Weights of a small mixture-of-experts language model, trained from scratch on English Wikipedia: 9 layers, vocabulary 4320.
Below are experts of layer 4 (counted from 0) of a mixture-of-experts language model. Rows are named router (the router's row for the expert), gate (a neuron's input weights, with its number), up (a neuron's input weights, with its number) and show model dimensions 320-351. Each number is 500 + 25 x the weight over its row's rms, rounded and kept within 0 to 999. Numbers have three digits each.
After each expert's rows: "comes after" lists some tokens at least twice as common just before its tokens as in all text. This comes from a sample of Wikipedia text that the model never trained on. Tokens count by the router's weight.

# expert 65
router:497465520455516459487491491512511544504540471467498461482487485441523541525510511473557539512530
gate0:481497451511472511517507479498499545507508494499536512526480530540486500521517525522480551523555
up0:497512540486512482494528522461492475490490549480488488489479509523505455518515474480513441494476
gate1:500509491492508520473490488482519487509488474513462484477554477459483511478487530513493482487501
up1:494494495498506488534525505469468524456498467481446487498554504503495560436500507493527466498529
gate2:508494503473465489498502508496557521540513514498502495497499487491526514480456515458518547519489
up2:489482516514480478495489554495462496456511429452500481497479483497511449491490540521515532461486
gate3:498516504480493526524509495475534425487489547499459506494493472501512466510538457465528526512521
up3:502532496490464522492526497474500460517527556475551507495505510515526485518573469503560522545471
gate4:510508500525486507483517506506537471460509502469478506518523521530484532438510511493507471520499
up4:501537499524466505459519493561482488458476508515465497523542513518451477487506484489490489528460
gate5:474497477479491546485454530486478481493491508498492537490500523492527497474518511514521540478475
up5:518524475510475541515554451494515517475525442488509453477476468521537541497502456504519533498533
comes after: "\n", " ", ")", "\n ", "\"", "1"

# expert 48
router:525446474500473479466509537528493537498511541562535507480533534462517510516519467514480515455527
gate0:466483523525512512484496549483503513502499468459522492501493515495503505501502505482502526473525
up0:504511536479524504530485491474486493473473518545465437476490514519506460483539491508503493481498
gate1:515510496506507497480504461496464522515471470571527523492488485503518489479500496525471497494501
up1:495493506479471522521518532500488497494534506424468493538500524472493555485465522456521491528501
gate2:504479491500446525489509499480446535485484475506547501471464560492498482560538528514523533550515
up2:459506491470504536498487497499504537472474454479529481467498492507506506525488517502523540536491
gate3:474497557522530510484464523501509482475466495526518487552486489473490492511472492479512504492512
up3:500537506464502518536521561513505508498492486465522478495485530483491534512471505508517512439459
gate4:515525514559508484489485518497499492457524511496497514488486462499520506504484522486479484462507
up4:486500457452454509468494542522497500513505496568516518479502502503467485475481486488499551459490
gate5:498529494482536491493482498543527504495437467547502528463512488505523480514498470474492502483465
up5:484484464513493512505555512497515487509542540477511488495483523483501481523528529463465513557476
comes after: " the", "-", " a", "==", ":", " The"

# expert 35
router:480503483490539457518501514483481502482529500464551547521513491531473494495486518500517590523553
gate0:526507521502515507521537528461529530466523493502491496462546467483479467494509494521495480492488
up0:520512526499507456475514463520510509520523452473487484522525501534513501489496531506455482507463
gate1:455567545472479534481524528473466520488475480537498489504526472492511480440568471525463472490466
up1:491453506492499482522475484456528532493492493482516452524539556484469519515525504475485479503442
gate2:498472505499483529501529513520520504497510479529491509513516511482484491506507537495488462524476
up2:529519507505448501465482483519521476487486551456530500512495527491455485474503495504498519526524
gate3:505457526502487412511514519460512498500517467521494490529506527522530505527483534510498527500489
up3:535543496505499495509493473509491488491492526503514513503530481491473511477521485489529482521511
gate4:488492528521486545525511519483526501468516473508481502503517510484542529431526482470510457491514
up4:514497482484490477494508509521512472450531495503465556517511467473501474501499473498525514507500
gate5:519551452535543498488500545479499476512504502496507497507538471504510437497485508509471470485497
up5:498454520486477511519484447538500533492497490501488508512445514487505489515484467476514538514521
comes after: " |", "==", "2", ";", "%", "3"

# expert 42
router:464500547519492552511497494503476487526434532486489530470499526477513480501507516512500531481511
gate0:439523517512511531492499473512503488459529449496501481504554503505480464510489502537511477495513
up0:475552538488480517521522495531521506480535512479511481508542498530495476480495502488496482525519
gate1:511499504465502504500512476487508515514484532505549516484460481506494465505473482471489475521547
up1:493485525533518506487447537517492513480520510469496464527525471505509502489531525516475529451471
gate2:512515547467516534525533501496523483447528573509489494485502505488525475488470454473490516457513
up2:528500494453507533477555491505521491453519560491496500508486471505514487535485449473474479489532
gate3:498529484477557517488523500497479539502523499536531527510501480493489511503525513498498501421528
up3:510513492534492516523513510521486499500470490523508555517496488482528490484499496489490504485529
gate4:478527493537498453468453519486506482513511504470448541503463504501507540467520481498485467508504
up4:456490461507513481499414494506525549516564485522528516529464543494490491461488487516508509448491
gate5:493498457526524526533492505529486488479535505535484508539522497473503510514462529470459491518476
up5:532477536494525494471527515490520497512468503469485524451500538532454471533538516485538502466509
comes after: " the", "-", " of", " a", " in", " \""

# expert 38
router:488467495508564473477482522519506477439496536500508487510490510484488509509487494440532504515473
gate5:507534497531501470498510489467530556482477451491514512471512509529469517524480500500527427545526
up5:454502488479476495509499536524495489527501430506525447496548465472475535515483494497511516501480
gate6:485525513475471501518533504470481473475445485514481508525518504507494481487523482497493476457501
up6:504501470455501487487500490490503490512536443493498531532505502532531465502501499478520504502498
gate7:487516470499517488483496433470465474503525503531506585465521536482508489527504500519483516507487
up7:510573491473518510451490522506534486510533460509520436520464437517515514517498482454508536513540
gate8:474547489509528495570489524490499503488460465528493475444535483484494475479503513502485555511459
up8:507436515489501504490504500507518528499469487486491530507474505517488527464508500450515443495533
gate9:474579497516496490469482502459519470500527438510510460505510506514502519499483546487509480528482
up9:474522500518510489558487562451535475487536487540490457531489496501526489497477522482491512513477
gate10:488523512474512479487506476441485528483449509538427491499502499496494477510498483504515498488533
up10:499480505538498529502503497560521482522527505473527504521531514495496482505499521496483484490455
comes after: "\n", " |", ".", ")", " =", ")."

# expert 26
router:463516548524525504522493528489458511492464508504466522479502467477467495472497548486462493498494
gate5:484502503475496460517491532550507520506492499503519477481520490512460504520509445509465496482517
up5:480543463482522464491507474483544547489516509490501521499473464486520510476516477514503524486483
gate6:471492451502503459508515517496467536485510483497532485496557507505524512502484521488457491442464
up6:461507521494511448509471491545519556434472488496506454475524469504485512532490517480530526513524
gate7:525538496510509469510493535540488521488538512502527464480488492509515491523505493481486496519450
up7:479462505540453472478461580531525509506527509502519517494471517488484472510463532509551494498452
gate8:492464477493491472513476464503495514515468532497494536527494516493454518497530458513494485510523
up8:507465484485503473529464477501486517488473525494499519523510518512462542506503448512506482507515
gate9:532511517461510511522501522535469470476502493494485482524497474453520516487502508549520500499445
up9:487524516533501522495487500447495463474537492494492491462530460482505503503514563509521507496513
gate10:475434495451518489472467465443533506507487514470544502463510481549524458507517519495539513489500
up10:519452478452520512497504520512494510521471501475515526504496491559529496468520478525490529464500
comes after: " to", " was", " is", " would", " not", " has"

# expert 8
router:489482480526455477544508487497476466522510485519519519513478515498534547481481504481518457517536
gate0:464501501515495473489485521508517525495530465487421490481525509502503532479478500524515479496530
up0:498511514522572509488506501495491519508474483486556482490459476504505502476497532541503480464493
gate1:483504548456520502483511504533504501484533476500474533449483548497497480484512513489517501498545
up1:465464486529498474520550536523460515511505507475511503479471441503524478463479495485519501522464
gate2:524541480533560530518482530532490530518484490474479483465458502491498453506463471475538502526467
up2:424540516474549490482477476475443503504527463513514478525543501470491505525510545461488458500520
gate3:480488482534499485521502503538500481515477494506497439475518505516485523475476485497468479527448
up3:523494520477523519476507501458498503473530493488506527551492478464496497527513488487527523502539
gate4:472530483481467502547518525484506507483500558515513488514475518469536506452474499470484517499517
up4:470498460524500501539508508517502491478492539541492474514457487490511465476453487483460509502523
gate5:499547500457509507477444536520464491493441486491501492478481472519504563526479509489464508539523
up5:502478520524530519542524482548527539502547536444481468546495493510493472458542532547509474482507
comes after: "–", " (", " |", "|", ":", " $"

# expert 10
router:520525547511505481484479520479558480472478524502517483504511502509529460524459486487500521516490
gate5:526529497505459489501488492528517485502465454504497492488529502486511485513520503548491490498467
up5:527508482478472507489484476476487508525493477516507486499533514483497476539536500488486473512470
gate6:510488535494579510519493504567509486509493504498509493506501489515512499498508492509526482509502
up6:477497503524482458494558490456529508488507509497478520502485504512531483530469489536480490472515
gate7:515500511505535493433526505523517515531542493506458518489476532520482515487525510497466522464502
up7:488498484493478528529473490473472479484481534513513481488503484481494502527507492519543466507523
gate8:527553501510528492459493466546485505501496522478485519506536515527481485516550433528441472488500
up8:486489512490510495537488542484550490516488499523491505518505420513474550474537547476550529484517
gate9:534505527475533490488523506492493489529496506498521525496534518466503490530516499506479546481508
up9:497455485463499506485525520443484514497502458489510508504530490489499487504515521516483458485473
gate10:492461509507534463478518546520496498491499512514507519475475544500504520490488519528494452520480
up10:456483510494492499452516514497479504491480546482484538500512511505527504495469498507525486462503
comes after: "==", "\n", " ==", "===", " ===", "===="

# expert 72
router:529493523443517471504501474541554519505521471469526463503466534497506524557519476511525506500441
gate0:512506502495499489512514507515519519489493481513488553505498437502453512560457523556511495500506
up0:539512490495444527500453487510483468515514490495507510512488537518596487492542502488450503442469
gate1:483478544496523467492478523517508460513504499553491478522484501495509480558499501502498500456515
up1:535532476503505502526508459464482529497496498473504509482519545520483498467513493499514509531492
gate2:465541487516527537518508508484489519482466533499442482514475487496473483494458478533475501459542
up2:514506484491458486497518521481465549521493499474527524475498485506519497476513490491519525525493
gate3:508472480515497509494514505545504493446468460482525479502504481506526505505543488549494505496509
up3:517511515498507479524494508504510433513481500492491497449454485514524520518493459470488542525477
gate4:494478500503493538529500493516497453516456469495506483427540506489522509507547491487498499512514
up4:485527478514510477514448547510499519546491500508507496577538503490511478529495524519549484530470
gate5:505502487520459461484472505467477472512533479526485496507462508505513488499481474503522510519543
up5:503496488520486511524495461494548488485487515458523513501497497495501459483503523509469513510499
comes after: "\n", " by", " Preceded", " Coordinates", " Succeeded", " Country"

# expert 62
router:527473509484503521533497483541447471534488488507536464483522487516519517485501482535495448487498
gate0:494473534551556494533479506436522522482504554478499487508528506468530455507469481495513500467475
up0:488499487473478517486492484493526452498479472521470507497420527491505534505514519479484473575512
gate1:506470535517524536488506529503514480491506501474535502552517539519505484491536575526491506516501
up1:481510516474493510477487538518539477487471490497498463490459493500511483486481494520502466496433
gate2:496489456583548526487481540514485510502447487530520498503508451495513505483540563549475494538509
up2:539535487509511497515471542544524496466497500515497524493486502477525493481513501529474517521491
gate3:528483506485497488489505484494492523531490536461536513501518476526500488491495467523483504463511
up3:486468521500500472452505529450466486445529468494496493475486458491457546524496490480522482526486
gate4:502542497491524520490494535501472505507501487499506453501467524531527470549487508497522506523474
up4:483546523502534515469513505470459515508491466469497455488466518518492456506464512510492487542488
gate5:498495475487460513487502532494526479533461500505486513517506470517492455486458532513523492503520
up5:494499456528482502443462527512534465529475526472508533521510434527513433531442501513570530524487
comes after: " the", " of", " a", " in", " O", " with"

# expert 9
router:514494477491533508480484437531519514540551483537462500520466528488551545518444521505476528487524
gate0:494484489550467513492501527496501529475495481512440518484457477471527504505491532508482491495502
up0:468507507451501532485484495459504436495508529494501504529559512536507511510500513506487517494518
gate1:517526484483477541498503510532482516537513530475521453494487509506518535467472530517492490466474
up1:531505495473476479450464493445562507484499545520448497491488530468490502519492496487510503519509
gate2:489464518484495491506462454494497513506511500492479468556519475476516540458498460487515497488465
up2:520579476504473504528489499490504500554510507501481491534465529495524523515499435487505443549508
gate3:501522491491497519518537447496476485528479541497484524526467551514528528483546487468519464505470
up3:493522516504504435516531523543433484469492481495470477488478491522524508484520508467518503505468
gate4:479498491488512482514495501483467485480506484513551499500496483513479456487504492539474468493470
up4:468508454476489495523502525510493485516459490494524494484480499502497491482480531530452454461504
gate5:516528524521466505521527521473474471543470535514495517515469547473528507499525549546448509462535
up5:493507487505463472512483506464520506457523510475498506489538520569542561524508562465492471552485
comes after: " ", ")", "}", " 0", "%", "0"

# expert 36
router:478466515463506501525474498483493526510532527509526516486508476516464526474505493539495500484482
gate0:451484479501499443490457503509489486500486506532515477504475457504511491501516516507539490511481
up0:518531484537515493431531528503516479516468484480504506501517479514526522490498504497544479510487
gate1:482476480481471498486491484463452496487536547470536480506475479514513515503470532531520495468519
up1:527516484515485513544465523533509510495480470514485520511479536490518518511525459439481506523481
gate2:517523500530447495502477454539502481514488488512493468507512466503522486479474525534519477488478
up2:440469495474506501496489523504509524498510523510509504485504506495508464489503468486473513533536
gate3:485507491467514486482524513503511500491513480506496484467519527482534503510498523485555497495473
up3:496502467582527535496524511450549531460491507469496501517442495513474528550486504500482502495518
gate4:540432504519493524507504516502502526485531503552496493501511511488480474501488530517537514492494
up4:499458497503519475515557473481500507504506517520499558522492506495489471434514507515486528539505
gate5:485503562484509516521526492530530496443471549509478504507481499512460518483482489460472509487472
up5:501489515517517499512509514514530495465496546487496509534500512503510504474506465465468520470514
comes after: " of", " to", " from", " by", " with", " the"